python train.py --n_layer=10 --experts_per_token=6 --activation="squared_reglu" --moe_layers=[0, 1, 2, 3, 4, 5, 6, 7, 8, 9] --routed_scale=2.45 --router_z_loss=0.001 --norm_eps=1e-05 --tie_embeddings="early" --beta1=0.95 --beta2=0.95
Below are experts of layer 6 (counted from 0) of a mixture-of-experts language model. Rows are named router (the router's row for the expert), gate (a neuron's input weights, with its number), up (a neuron's input weights, with its number) and show model dimensions 0-95. Each number is 50 + 12 x the weight over its row's rms, rounded and kept within 0 to 99.
After each expert's rows: a language model's description of what the expert responds to; "mostly gets" lists some tokens that are sent to it at least half of the time. This comes from a sample of Wikipedia text that the model never trained on.

# expert 60
router:52 53 69 41 45 39 52 72 46 58 46 65 55 27 57 49 50 35 64 62 39 49 34 62 50 61 31 46 33 57 63 50 55 38 32 75 55 42 55 57 67 44 71 30 59 38 45 41 44 45 32 62 41 55 42 56 55 53 76 50 71 34 50 35 43 65 63 43 52 46 59 54 56 52 53 53 58 53 33 67 70 58 42 35 70 36 37 33 71 51 45 66 56 31 58 59
gate1:52 24 51 46 52 54 76 54 46 39 47 63 47 28 50 49 60 57 60 38 44 13 35 42 42 27 24 70 41 35 46 49 63 51 45 62 57 59 47 35 74 70 65 33 46 60 45 53 60 53 42 46 40 50 40 62 44 49 34 61 51 51 40 51 44 80 51 60 50 45 39 39 47 43 65 55 65 54 38 68 52 55 50 23 55 53 52 39 62 35 33 57 42 46 41 48
up1:53 73 49 48 46 37 28 50 53 58 58 41 47 70 52 53 42 48 41 56 56 92 64 57 57 72 69 29 56 73 47 51 27 49 56 35 35 45 49 60 32 31 37 62 51 52 48 50 37 39 53 55 59 50 56 39 58 52 65 36 47 52 64 45 49 20 48 45 49 49 55 50 54 55 23 51 34 38 65 44 50 42 51 71 46 48 51 65 39 72 63 39 54 55 62 53
gate2:56 39 50 48 70 46 57 70 64 61 46 46 38 43 52 34 38 65 34 60 62 56 35 58 50 43 53 35 47 49 71 59 27 48 51 56 54 45 46 62 49 44 60 62 59 35 50 49 64 52 35 52 45 43 32 42 18 51 56 39 59 22 26 48 37 65 75 30 46 47 40 54 46 30 37 69 60 64 60 42 62 62 43 69 38 66 55 46 36 61 62 56 49 33 50 41
up2:46 38 50 46 35 57 33 35 39 49 37 53 75 41 45 63 52 28 43 42 39 39 73 45 59 52 55 47 56 36 36 32 64 65 70 41 55 54 72 43 56 62 55 40 26 38 62 33 44 49 47 40 57 49 71 52 64 42 34 51 47 61 65 58 65 48 34 58 35 66 66 42 56 59 60 37 35 38 38 47 38 42 51 24 47 27 44 54 74 51 45 42 41 63 38 61
What it handles: Table and list separators. Pipe separators after years or results in filmography and record tables, list dashes, quotes, and first names like John.
mostly gets: " Synonyms", " John", " titled", " Label", " William", " Spouse"

# expert 24
router:35 70 56 39 36 46 55 58 62 66 50 73 48 41 64 60 58 50 62 61 41 34 45 61 41 72 45 38 41 53 50 41 52 22 38 46 55 62 75 64 73 36 54 54 74 45 48 54 32 41 50 41 22 58 47 35 51 49 61 18 55 43 53 42 48 61 49 32 63 49 47 47 62 56 61 45 46 54 30 62 47 61 47 39 49 41 43 53 46 68 55 66 55 27 72 45
gate0:54 57 36 71 63 57 55 44 46 55 37 57 23 49 69 62 46 41 50 50 46 49 55 44 44 55 60 67 29 44 73 56 35 44 39 59 43 69 76 59 43 56 32 47 65 52 56 57 39 36 54 59 37 68 24 40 61 45 72 36 50 40 40 53 59 33 54 39 46 42 43 63 52 54 44 49 49 35 45 46 50 46 55 39 54 30 16 27 36 27 64 53 41 47 51 34
up0:39 51 70 58 46 69 71 37 64 56 38 67 40 51 61 44 55 60 41 56 48 36 57 61 63 46 57 56 27 46 65 61 50 49 29 63 39 55 58 52 62 53 31 42 72 57 50 60 44 39 56 55 44 56 25 37 58 52 69 30 53 36 48 71 43 39 59 50 56 39 34 74 54 53 56 43 62 37 41 45 44 37 54 26 59 33 41 43 33 36 69 64 34 32 59 31
gate1:51 43 23 37 63 49 30 62 62 60 35 64 33 43 41 64 56 53 63 52 49 50 65 44 57 70 59 64 56 56 54 50 39 21 73 46 49 51 78 52 74 35 60 59 50 49 51 42 40 54 50 40 49 52 55 56 58 54 25 12 58 47 27 62 46 52 48 47 45 44 60 62 53 25 67 48 49 59 61 55 53 55 46 45 30 53 39 59 68 51 55 42 66 62 52 59
up1:45 49 36 38 67 44 40 51 53 54 18 68 34 31 32 56 49 50 33 70 46 44 64 34 66 70 58 53 37 53 57 52 51 26 54 50 53 49 52 36 64 62 60 52 57 42 49 49 34 58 51 41 28 65 58 60 64 54 37 40 69 43 29 62 43 54 49 38 33 46 63 59 67 57 70 36 72 64 61 47 43 32 56 56 46 63 37 47 55 55 62 34 63 69 57 61
What it handles: Foreign-name first pieces. Opening capitalised pieces of foreign words and place names, such as Pl in Plata, Sc in Scotia, St, Qu, Alb.
mostly gets: " qu", " St", " Sp", " Pal", " Qu", " Pl"

# expert 43
router:44 84 54 35 42 32 59 54 60 68 64 71 62 48 79 60 56 46 59 52 40 44 61 54 36 50 50 47 46 45 58 34 43 29 25 50 57 48 55 59 75 37 61 46 52 38 47 53 49 26 30 51 48 59 67 62 62 66 53 33 55 43 68 44 37 64 61 43 70 31 45 35 73 37 61 41 41 54 37 48 56 50 45 47 50 34 52 39 60 64 45 55 57 36 54 59
gate0:51 54 39 72 62 37 28 51 61 61 48 70 49 58 57 60 41 29 37 52 60 37 74 41 56 47 41 45 56 53 42 60 50 47 40 49 44 84 51 48 53 54 44 42 38 60 43 43 48 38 44 44 60 53 59 58 75 27 28 41 54 43 46 71 45 59 67 34 40 29 70 42 54 51 34 65 78 40 45 46 47 39 42 65 54 52 68 50 49 58 42 50 36 33 36 30
up0:40 43 55 59 64 65 58 61 56 39 55 37 34 52 33 77 71 45 46 36 53 54 59 58 45 65 55 58 43 46 36 46 48 45 57 48 61 50 54 57 47 24 60 48 67 27 61 38 36 70 18 59 43 64 51 43 49 49 39 42 49 58 52 37 55 35 67 38 58 53 68 27 56 49 52 39 54 64 60 46 52 22 32 30 46 42 57 50 28 23 64 45 47 57 51 39
gate1:40 62 54 44 37 39 24 47 44 62 38 34 58 66 50 71 63 45 64 32 43 65 46 39 38 72 66 39 44 65 26 52 31 35 51 48 71 41 58 52 56 52 49 66 33 56 48 79 55 43 53 57 59 68 33 37 33 65 45 44 39 70 37 54 47 64 69 65 62 49 56 35 56 59 44 41 46 60 38 41 36 32 47 48 70 44 64 56 38 52 44 57 41 46 51 54
up1:66 59 28 48 34 49 33 56 67 53 32 32 42 64 55 55 42 29 68 44 40 79 41 51 73 54 58 50 50 61 47 25 28 34 38 50 55 46 62 53 30 35 63 47 56 40 64 71 42 51 34 46 77 66 29 54 56 62 47 37 45 48 58 40 52 60 64 59 57 50 54 58 47 55 47 41 58 63 47 38 52 46 33 72 66 48 64 59 50 61 42 37 41 39 45 52
What it handles: Derivational suffixes and adjectives. Suffix pieces like al, ion, ical, ment and abstract adjectives or nouns, such as national, social, education, certification, laboratories.
mostly gets: " education", " national", "ific", " social", " military", " anim"

# expert 48
router:46 82 51 34 47 44 64 46 68 63 59 54 67 45 65 53 57 48 67 58 43 35 59 57 43 54 43 33 37 39 57 34 38 51 42 62 56 56 61 56 57 44 66 44 57 43 33 45 47 38 36 36 42 61 47 43 66 58 69 43 53 29 57 51 26 49 63 18 56 36 58 54 72 46 48 52 46 74 31 49 59 60 38 42 52 40 39 49 45 68 34 63 68 37 65 67
gate0:51 65 20 50 42 31 54 25 70 52 34 51 59 34 51 39 74 55 50 40 77 59 60 47 46 50 51 32 62 45 45 47 37 43 52 48 37 57 72 72 54 52 46 52 54 48 32 61 60 59 34 30 24 33 22 36 61 72 46 41 59 55 52 49 43 66 66 50 54 43 62 56 55 46 45 56 51 47 72 53 32 57 54 44 56 47 28 52 45 48 37 47 58 54 46 55
up0:45 35 75 54 53 64 46 64 29 48 65 47 41 65 54 55 28 47 47 61 24 35 41 50 53 47 50 72 37 57 53 56 55 58 49 56 68 43 30 28 48 48 58 50 39 50 69 42 36 45 63 75 76 74 70 60 37 28 50 63 45 44 48 55 61 38 31 50 46 57 34 48 40 58 58 42 49 57 29 51 70 40 43 56 38 49 69 46 59 52 67 51 41 52 61 44
gate1:35 56 70 43 51 60 48 39 63 38 48 38 70 64 45 62 40 39 70 49 45 49 58 39 43 53 62 45 50 45 36 68 48 43 47 62 57 54 56 57 59 34 61 50 64 29 62 43 31 69 44 35 60 52 69 49 56 55 46 70 44 40 34 44 59 37 50 35 26 43 46 47 36 60 61 36 51 88 50 36 42 47 46 47 59 61 71 63 63 61 73 80 53 50 47 57
up1:37 58 67 44 47 60 57 31 62 42 47 41 67 55 46 53 47 39 75 54 41 44 60 35 43 50 67 39 50 48 39 69 54 48 40 64 57 52 61 57 54 34 57 52 67 41 60 41 31 73 44 52 55 46 70 46 55 48 45 61 27 33 39 51 56 47 47 40 38 32 46 45 42 67 62 35 45 89 51 31 42 47 48 47 59 62 67 62 58 58 77 81 52 52 41 62
What it handles: Mid-word consonant pieces. Middle pieces of words after a prefix, such as exp-ed-ition, A-ust-ralian, enc-omp-assing, coef-fic-ient.
mostly gets: " exp", "ict", "ect", " sent", " Marc", " div"

# expert 36
router:40 63 53 44 47 50 43 48 41 76 69 71 49 44 51 47 56 52 57 45 38 53 40 48 38 50 46 39 50 25 60 38 41 33 35 48 71 48 62 50 66 37 51 48 57 44 36 53 46 22 36 42 35 62 37 52 72 47 50 40 65 30 48 47 34 61 65 29 55 35 76 33 78 49 64 45 36 61 46 59 65 66 40 42 55 38 57 46 61 59 44 64 69 46 62 63
gate0:56 53 43 52 46 59 39 46 61 68 36 61 37 41 33 50 34 27 49 52 64 35 51 56 59 54 49 48 30 31 57 65 42 53 35 61 37 57 44 36 66 52 33 45 40 48 57 64 50 61 59 31 51 52 36 62 43 38 61 68 72 42 55 43 38 43 56 65 54 46 84 72 54 44 46 63 49 53 66 59 46 53 60 67 40 26 82 33 45 49 59 57 68 38 58 57
up0:65 66 42 57 37 48 38 48 56 72 46 42 37 33 40 56 48 29 38 41 45 33 54 46 62 55 45 51 19 48 64 56 48 48 30 60 31 64 59 42 40 65 55 55 40 53 54 53 48 69 45 37 59 63 33 55 53 36 63 57 63 33 61 48 38 53 49 66 61 51 84 59 49 42 50 65 29 47 69 47 44 78 55 60 41 27 61 44 50 52 36 61 74 51 45 49
gate1:32 60 47 38 38 65 43 40 53 31 66 57 37 47 60 54 64 49 49 28 53 49 42 60 49 47 59 44 44 26 38 54 39 35 54 38 43 42 43 67 78 54 63 52 56 58 41 50 46 56 42 54 59 59 47 51 55 71 43 54 44 46 60 60 61 27 46 61 38 47 72 81 82 63 57 52 45 48 63 29 56 76 54 31 61 57 54 49 52 67 53 58 52 51 23 35
up1:59 40 50 60 60 30 67 53 40 51 41 57 57 53 49 53 29 65 42 77 59 38 54 50 65 51 61 61 52 67 58 41 60 78 53 58 55 51 55 42 35 68 37 60 39 61 38 46 51 65 55 51 52 44 64 67 59 49 62 56 60 82 40 39 38 56 52 51 68 67 21 42 54 43 40 54 55 51 41 71 55 28 29 76 44 57 43 60 56 32 48 35 57 54 66 52
What it handles: Noun suffix completions. Later pieces and endings of abstract nouns and words, such as -ution, -ation, -ment, -aster, plus nouns like research, review.
mostly gets: " Railway", " view", " research", "raph", "ection", " review"

# expert 22
router:42 59 60 32 43 41 52 49 51 65 64 73 55 41 65 58 60 51 76 47 42 47 29 52 41 52 43 49 53 39 73 46 53 39 45 66 71 43 57 64 76 46 58 36 50 22 46 44 49 42 36 33 35 55 41 54 65 43 57 55 61 37 55 44 32 66 55 54 53 29 51 39 49 37 52 22 46 68 42 42 53 59 33 45 59 28 46 38 54 49 56 66 56 33 76 54
gate0:49 37 51 59 68 58 52 46 55 43 57 56 33 52 66 57 33 51 49 46 40 53 58 32 57 38 53 35 36 30 51 65 39 32 46 52 31 44 45 48 43 46 87 45 51 48 31 52 54 52 49 21 74 55 42 71 45 59 40 67 70 45 53 65 38 53 40 55 31 25 59 58 59 43 43 61 61 59 37 49 52 57 38 35 29 49 76 62 41 63 50 65 49 46 62 35
up0:46 59 35 59 60 72 52 45 38 51 32 50 56 46 41 66 23 49 56 38 46 19 49 64 48 46 53 62 50 61 35 57 60 42 50 48 39 58 21 61 54 42 51 75 36 67 43 42 57 74 47 48 27 60 65 57 34 57 54 63 47 56 54 31 82 49 46 40 68 74 38 37 58 54 51 49 45 53 51 55 54 51 47 57 36 42 35 55 57 67 38 45 63 47 36 33
gate1:49 46 76 36 68 11 47 28 69 70 68 61 54 30 42 48 51 37 41 48 46 49 44 53 50 40 36 27 49 52 56 54 57 60 64 58 37 60 54 51 75 55 39 52 31 43 47 37 32 18 45 54 65 57 51 57 39 44 52 60 34 44 49 51 43 43 47 45 56 64 51 21 45 38 59 48 35 39 49 42 50 63 55 41 59 50 33 55 26 52 61 47 60 53 51 56
up1:49 43 65 37 67 18 48 37 64 73 71 61 56 22 35 41 50 43 51 38 30 54 40 51 47 45 43 29 47 45 52 58 56 59 60 58 34 56 53 39 71 50 47 54 32 43 53 30 25 26 50 54 67 56 45 56 37 47 56 56 41 44 46 54 43 47 44 49 54 53 45 25 45 37 58 53 38 31 44 46 47 72 67 47 61 52 35 55 16 48 59 38 53 47 51 58
What it handles: Infobox field labels. Field labels and heading words in infoboxes and taxonomy lists, such as Tribe, Genus, Order, Years active, name, Coordinates.
mostly gets: " Order", " name", " Genus", " Released", " director", " version"

# expert 55
router:26 53 61 45 39 15 59 47 63 51 57 75 56 45 61 59 52 45 58 71 49 29 57 67 35 60 37 51 40 33 61 41 50 36 39 66 61 54 54 55 50 45 76 51 47 38 42 59 29 44 43 46 51 54 56 54 55 49 63 45 69 50 68 38 33 66 56 42 61 43 83 39 48 58 51 35 47 56 37 48 63 51 46 49 68 33 40 37 63 52 42 72 68 47 55 51
gate0:51 39 62 48 39 47 53 62 53 69 45 70 32 45 47 63 57 35 54 47 56 44 51 48 49 54 55 50 30 40 45 43 27 26 36 49 51 49 57 68 82 49 59 57 50 52 46 43 59 13 44 51 43 58 38 49 72 69 52 41 45 54 50 48 44 71 81 47 61 51 63 27 80 44 51 35 59 48 46 55 65 46 39 44 51 47 54 57 36 52 59 76 33 45 53 58
up0:52 60 62 62 58 61 31 47 71 33 65 53 62 71 71 40 56 83 60 61 64 44 56 37 49 53 64 50 54 54 44 42 49 75 67 58 42 73 58 48 40 47 45 18 59 53 81 55 53 56 60 43 43 68 65 53 41 38 49 58 42 56 39 54 49 45 50 62 38 28 50 67 41 52 62 67 48 47 50 49 58 35 71 52 50 48 29 52 35 40 39 52 60 39 46 53
gate1:42 48 42 49 63 44 50 43 60 47 39 39 41 66 68 63 64 46 66 66 68 57 69 65 29 53 49 43 37 56 53 68 49 36 49 64 52 47 38 52 57 56 64 58 74 50 39 59 46 33 34 55 53 53 50 53 46 65 60 36 59 45 67 55 23 46 52 41 59 60 45 52 30 48 79 44 36 43 47 29 31 19 49 65 55 37 52 28 39 49 49 47 62 71 40 64
up1:57 63 54 50 39 51 49 54 32 53 65 66 56 36 39 37 39 54 29 35 23 48 39 29 73 52 54 60 58 39 49 39 48 62 55 41 46 50 58 48 47 43 36 38 27 52 62 41 55 62 67 45 46 50 48 44 51 36 45 67 39 52 39 49 80 56 52 60 43 38 54 44 64 51 23 53 64 57 47 71 75 79 52 36 42 62 57 68 59 58 49 51 35 29 60 33
What it handles: Prepositions and connectors. Common prepositions and conjunctions in running prose, such as to, and, of, in, through, during, plus the under in understand.
mostly gets: " to", " would", " through", " during", " until", " into"

# expert 9
router:41 54 73 49 30 38 65 50 48 59 63 67 58 34 55 54 64 46 67 58 39 46 63 71 49 54 27 35 45 55 57 49 38 50 39 52 83 39 51 57 51 37 64 47 45 28 39 58 33 37 42 43 44 51 35 50 65 58 65 37 69 44 61 42 33 57 45 37 60 45 52 50 66 60 56 45 35 55 32 53 59 49 37 21 58 27 38 49 50 51 49 59 75 42 68 57
gate0:48 47 34 21 31 44 56 52 41 37 52 62 45 31 40 35 41 56 56 48 53 51 58 59 61 35 43 64 43 33 49 50 31 57 59 49 40 40 51 74 29 54 49 46 46 35 53 39 49 63 73 41 33 42 53 25 79 56 47 36 42 39 62 45 62 53 30 20 33 61 45 53 48 52 61 51 25 46 58 47 45 49 52 24 59 29 54 40 51 38 35 44 53 53 42 48
up0:56 31 54 42 42 67 74 44 55 35 57 57 64 18 57 48 34 43 62 51 43 60 52 46 48 62 60 60 43 50 50 47 53 81 59 40 47 46 50 77 37 39 40 36 50 37 59 25 61 41 61 35 31 47 59 31 56 55 55 48 48 61 30 57 45 44 46 40 48 39 47 67 62 37 55 38 60 54 45 47 76 27 29 51 63 49 67 38 56 41 55 43 48 36 68 58
gate1:50 36 63 30 29 46 55 49 51 44 40 52 34 61 72 45 43 45 50 54 39 40 44 80 80 67 44 25 59 65 51 53 37 54 51 52 52 50 70 52 53 32 44 38 49 64 61 44 58 41 41 35 85 39 62 59 69 64 44 70 66 52 26 45 61 34 37 50 58 45 42 32 46 56 46 49 31 53 31 53 52 42 49 63 57 49 43 32 46 53 40 51 52 59 47 56
up1:47 56 40 70 70 52 45 50 49 54 53 50 70 38 31 56 58 47 46 47 60 60 58 23 29 34 64 75 35 37 52 49 64 45 48 51 46 56 34 50 54 66 52 66 49 41 39 51 42 62 53 67 18 53 33 43 33 34 61 26 36 50 76 54 33 65 61 49 38 55 61 70 62 47 53 58 70 47 74 42 53 55 51 36 44 47 58 64 50 47 60 54 43 37 59 42
What it handles: Punctuation after names. Commas, table pipes, "and" and brackets right after a personal or place name, e.g. "Driffield," "Leland Cook," "Jones |".
mostly gets: " Press", " Stadium", " Johnson", ",", "berg", " Street"

# expert 61
router:38 58 57 52 52 45 56 58 62 61 63 61 61 38 57 49 67 42 60 47 46 50 37 53 35 58 49 36 52 42 66 58 40 41 51 68 50 46 66 49 60 34 48 57 43 56 27 51 49 45 39 34 33 61 53 61 70 63 56 32 73 31 43 44 34 52 59 47 64 49 70 22 62 51 57 33 49 80 28 72 67 63 42 45 57 47 42 49 61 72 46 49 73 34 62 62
gate0:57 29 39 38 52 54 50 39 63 57 64 43 61 40 49 63 47 55 50 50 49 16 30 41 32 35 45 56 47 62 66 52 51 54 56 78 53 43 36 35 38 52 37 44 45 45 51 44 60 64 53 80 49 36 38 58 37 67 62 46 35 45 37 61 36 51 54 50 50 57 58 32 56 52 45 32 44 67 44 71 62 60 36 63 43 54 59 59 17 40 36 39 63 37 53 68
up0:46 50 27 46 51 33 59 47 68 55 56 51 62 49 39 64 41 62 56 50 53 04 25 35 38 44 46 62 51 64 69 46 49 46 52 72 47 58 45 33 48 36 46 39 47 31 49 55 47 53 56 59 60 48 50 60 38 72 47 43 55 43 40 48 28 61 56 30 52 55 56 37 47 62 50 25 44 62 49 64 67 57 36 77 59 54 58 62 41 38 57 43 74 42 60 50
gate1:43 57 47 51 55 33 65 49 33 54 45 50 68 40 39 48 64 33 35 55 45 31 41 40 54 30 59 43 50 36 48 46 35 55 46 69 27 38 40 58 49 62 40 44 51 74 57 52 54 36 37 52 51 48 50 52 73 57 53 64 77 52 30 40 56 49 57 43 50 72 44 39 24 64 51 19 50 44 76 51 44 48 58 72 49 58 46 53 54 61 29 42 64 33 40 35
up1:57 49 52 46 31 73 36 31 54 42 46 49 34 65 67 50 30 56 34 59 36 70 57 56 62 70 44 34 48 57 54 53 46 55 50 27 64 53 59 41 41 33 43 55 47 35 47 45 48 46 79 55 41 31 46 39 43 52 49 43 35 43 60 61 35 36 48 66 49 29 68 72 67 48 55 69 35 47 36 54 55 57 43 35 58 42 60 55 62 34 58 66 37 70 41 67
What it handles: Verb stems and endings. Verb stems and inflection pieces in narrative prose, such as fall in fallen, send, moved, debut, and endings ing and ed.
mostly gets: " st", " moved", " medal", " debut", " contract", " rest"

# expert 20
router:40 57 64 46 38 48 54 69 60 55 53 54 59 45 56 52 55 42 54 66 50 35 43 66 41 60 39 35 34 28 55 40 45 52 32 70 53 40 49 56 66 37 70 44 49 48 38 60 35 40 17 49 49 51 62 51 53 71 65 41 58 43 57 37 41 59 56 43 58 47 66 22 79 48 52 29 48 57 49 49 56 64 39 26 73 37 36 25 66 58 43 56 58 47 58 62
gate1:66 49 44 75 59 55 66 76 55 67 58 63 43 62 54 56 32 52 26 41 59 34 71 57 55 65 58 56 49 62 53 34 60 63 53 58 32 60 56 44 50 43 54 35 42 40 57 51 44 58 72 44 37 62 40 65 49 48 62 58 57 71 54 56 47 68 41 58 34 30 63 42 70 48 31 45 61 54 53 56 49 76 38 62 50 35 45 57 47 47 37 16 48 55 62 48
up1:70 46 48 65 62 48 60 77 68 67 54 56 54 50 67 59 42 43 20 42 61 42 67 50 49 85 52 47 60 52 53 29 63 59 56 74 32 52 60 46 48 54 56 46 50 41 55 61 46 56 67 49 56 65 52 75 47 47 57 38 72 60 50 53 42 63 50 65 47 29 62 45 65 42 32 37 50 47 51 60 47 76 40 71 52 41 48 53 52 54 45 27 58 61 57 45
gate2:58 51 35 57 52 63 68 56 56 37 38 56 54 46 49 71 26 50 66 70 55 61 49 29 60 49 60 42 60 76 36 65 45 65 50 47 46 77 64 46 45 34 59 65 56 49 50 90 56 43 63 69 47 27 55 53 47 61 47 40 67 42 44 66 36 59 47 62 58 50 55 56 65 32 68 54 48 55 54 37 31 50 43 41 42 52 40 36 47 61 41 42 41 68 52 58
up2:32 47 57 59 50 30 44 41 39 57 63 50 46 46 61 26 72 56 34 30 41 43 47 62 42 54 54 65 51 33 76 27 54 35 51 54 53 23 33 43 49 71 40 34 44 59 49 19 50 50 46 29 56 67 42 46 61 35 51 56 45 63 57 42 60 44 43 46 43 43 46 40 36 58 34 38 52 43 46 61 70 45 61 71 48 63 65 66 57 47 44 62 53 31 46 35
What it handles: Determiners before nouns. Articles and possessive determiners opening a noun phrase after a verb or preposition, such as gives a, become the, their, its.
mostly gets: " their", " its", " his", " this", " her", " any"

# expert 38
router:41 52 57 33 39 40 50 49 58 55 64 48 58 43 51 56 56 34 59 70 49 48 59 52 27 56 45 43 41 59 44 48 50 31 46 72 57 38 73 67 56 43 71 43 55 51 46 72 21 39 31 50 56 63 56 37 57 37 58 36 49 45 59 39 37 64 51 36 77 40 64 39 51 54 70 40 56 61 36 54 63 48 40 40 50 52 13 37 61 60 34 60 58 32 62 48
gate1:43 69 60 49 33 65 49 39 52 49 54 51 43 59 39 54 64 39 39 54 55 42 59 37 46 48 61 57 46 49 83 59 49 42 48 75 36 63 48 55 30 46 58 51 45 46 72 32 39 39 43 28 54 53 52 46 55 64 49 60 39 51 52 46 55 56 32 53 55 26 49 09 42 28 55 54 39 54 37 35 59 32 42 66 35 77 39 63 54 53 64 56 35 49 55 62
up1:64 37 38 34 70 31 51 61 61 61 57 80 58 42 57 57 55 67 44 51 50 59 27 45 46 43 49 55 46 66 44 49 44 72 44 38 55 37 21 28 51 46 44 65 56 56 50 54 67 51 52 81 44 52 61 38 40 36 44 35 45 53 69 52 33 45 54 48 47 48 51 57 73 53 28 67 40 39 61 73 47 59 60 37 46 49 56 33 53 55 34 56 32 54 58 35
gate2:48 56 65 52 43 70 58 52 33 34 40 60 52 34 42 54 60 54 70 64 46 40 40 46 44 62 54 76 42 54 38 75 62 42 37 58 49 42 61 41 26 54 48 71 38 42 47 82 45 55 48 51 58 65 46 60 45 60 34 32 49 49 62 39 60 62 35 51 48 43 45 66 48 65 49 77 41 49 50 46 35 34 14 58 70 56 37 59 57 52 57 52 35 40 46 41
up2:62 56 62 61 55 66 70 40 39 36 51 58 56 38 46 58 59 47 74 60 40 42 37 48 41 60 57 66 43 59 42 76 53 44 32 55 52 45 63 50 26 45 43 68 35 33 41 73 41 50 45 46 58 65 50 56 53 54 43 28 43 40 59 55 61 66 41 49 55 47 57 68 57 63 44 80 39 45 52 56 43 45 10 60 70 62 39 67 48 64 61 41 39 38 49 49
What it handles: Word-initial prefixes. Word-initial prefix pieces and hyphen-joined word starts, such as in-hab-itants, energy-ef-ficient, semi-finals, re, dis, un.
mostly gets: "In", " res", " dis", " re", " Un", " un"

# expert 29
router:48 60 70 34 20 44 64 64 59 72 55 49 53 42 54 57 50 39 53 58 41 43 55 56 43 57 42 35 38 43 48 55 51 49 35 62 69 51 46 57 63 41 60 57 58 49 42 61 42 40 15 43 49 55 56 48 55 63 51 42 64 39 67 36 46 75 59 45 50 55 53 40 82 39 63 35 40 56 49 60 52 66 36 35 58 42 30 35 55 57 41 52 78 50 74 69
gate1:80 64 45 50 32 52 43 57 63 74 51 44 66 40 31 58 48 55 55 60 50 54 49 49 72 52 43 47 47 50 50 45 63 80 44 50 71 55 45 52 37 48 50 73 48 50 39 65 36 72 32 50 29 47 62 37 54 51 39 54 59 59 52 55 59 65 54 40 55 75 35 49 63 33 60 56 43 54 57 48 60 54 50 47 30 21 42 53 24 39 40 38 55 54 34 69
up1:43 65 49 65 37 51 61 40 60 69 57 72 46 38 17 47 36 54 67 50 37 25 49 35 48 42 38 51 58 26 50 56 74 68 52 60 70 59 47 46 60 38 44 72 62 64 36 42 29 67 47 54 26 30 51 40 64 49 56 50 58 34 53 59 67 70 64 46 39 71 36 52 56 44 61 61 45 50 48 36 49 56 64 45 60 43 47 47 52 49 38 56 57 59 51 55
gate2:52 51 51 48 50 36 52 49 65 74 32 54 60 61 52 79 19 32 59 42 67 44 58 48 37 50 62 41 47 52 57 63 40 36 40 42 62 41 71 42 55 35 16 57 62 51 36 56 60 54 61 34 68 45 74 46 56 80 54 51 68 36 57 55 51 53 43 49 46 57 48 53 61 38 53 62 49 70 44 23 43 47 58 46 70 47 36 63 42 61 49 60 54 46 43 44
up2:39 57 53 51 50 59 52 50 34 23 65 46 44 27 47 29 82 67 39 64 32 45 42 50 64 56 38 55 49 39 48 43 67 56 65 58 33 56 36 53 40 64 80 50 32 52 54 52 40 49 41 68 33 56 34 55 38 24 39 46 35 60 54 44 49 49 50 47 53 41 57 47 37 64 55 35 51 25 46 78 55 53 39 57 37 58 60 35 53 43 51 36 51 51 68 56
What it handles: Articles and noun-phrase modifiers. Articles, possessives and adjectives opening a noun phrase, plus word endings inside modifiers, e.g. an unincorporated, high-profile, 66th-minute.
mostly gets: " its", " their", " new", " an", " a", " local"

# expert 59
router:42 56 72 47 35 50 54 77 45 64 51 52 52 46 69 54 55 45 58 62 49 39 45 63 33 56 28 35 38 25 59 51 39 55 39 76 58 49 48 57 56 28 78 58 56 49 30 53 42 34 16 48 56 55 51 60 51 56 75 48 58 46 51 35 45 60 57 45 55 43 61 46 54 44 52 40 46 68 46 56 54 63 39 30 68 36 42 42 66 58 49 64 64 44 70 67
gate0:67 28 65 50 43 59 63 63 65 40 37 33 30 40 56 54 36 46 40 53 40 56 74 56 36 36 40 32 29 65 57 59 44 46 51 60 47 49 48 40 57 54 32 58 56 45 55 71 52 39 38 42 53 49 57 46 26 47 58 54 44 49 20 48 32 37 42 65 51 50 56 44 58 36 56 46 52 82 54 65 32 73 52 57 52 29 48 50 58 46 41 57 61 58 59 78
up0:57 61 25 42 60 39 33 59 37 51 41 63 36 67 75 69 50 63 50 34 55 19 64 39 51 51 44 55 57 50 63 28 59 65 54 62 53 34 34 51 58 59 54 44 62 36 40 50 38 46 21 41 43 38 45 55 38 43 55 71 56 72 61 52 67 45 56 48 54 36 47 40 52 44 34 57 51 68 62 47 63 75 52 43 53 49 42 56 36 62 60 63 46 29 65 58
gate1:49 40 74 54 49 62 33 53 36 57 54 55 55 56 68 48 43 43 43 72 39 63 73 52 63 52 42 50 51 51 22 62 44 15 54 53 45 52 58 30 55 45 62 40 62 63 38 49 39 23 56 58 50 46 50 28 41 48 63 64 31 54 48 44 42 36 30 50 46 55 62 53 65 52 55 40 21 70 48 37 52 31 44 68 58 56 65 55 49 69 47 65 43 56 50 65
up1:48 47 62 48 45 57 35 50 41 46 51 61 48 43 61 35 41 47 45 67 36 54 76 52 60 50 53 56 53 56 28 66 45 19 50 60 40 55 65 34 49 40 56 35 58 57 40 61 47 23 68 51 47 41 60 23 33 56 65 70 30 47 47 47 40 39 35 49 47 56 74 55 63 61 62 35 25 66 43 39 49 30 52 60 58 51 60 56 61 71 43 65 33 52 49 61
What it handles: Determiners before phrases. Mostly the, plus The, a, his, its, their, this, beginning a noun phrase, e.g. added to the National Register.
mostly gets: " the", "The", " their", " his", " its", " this"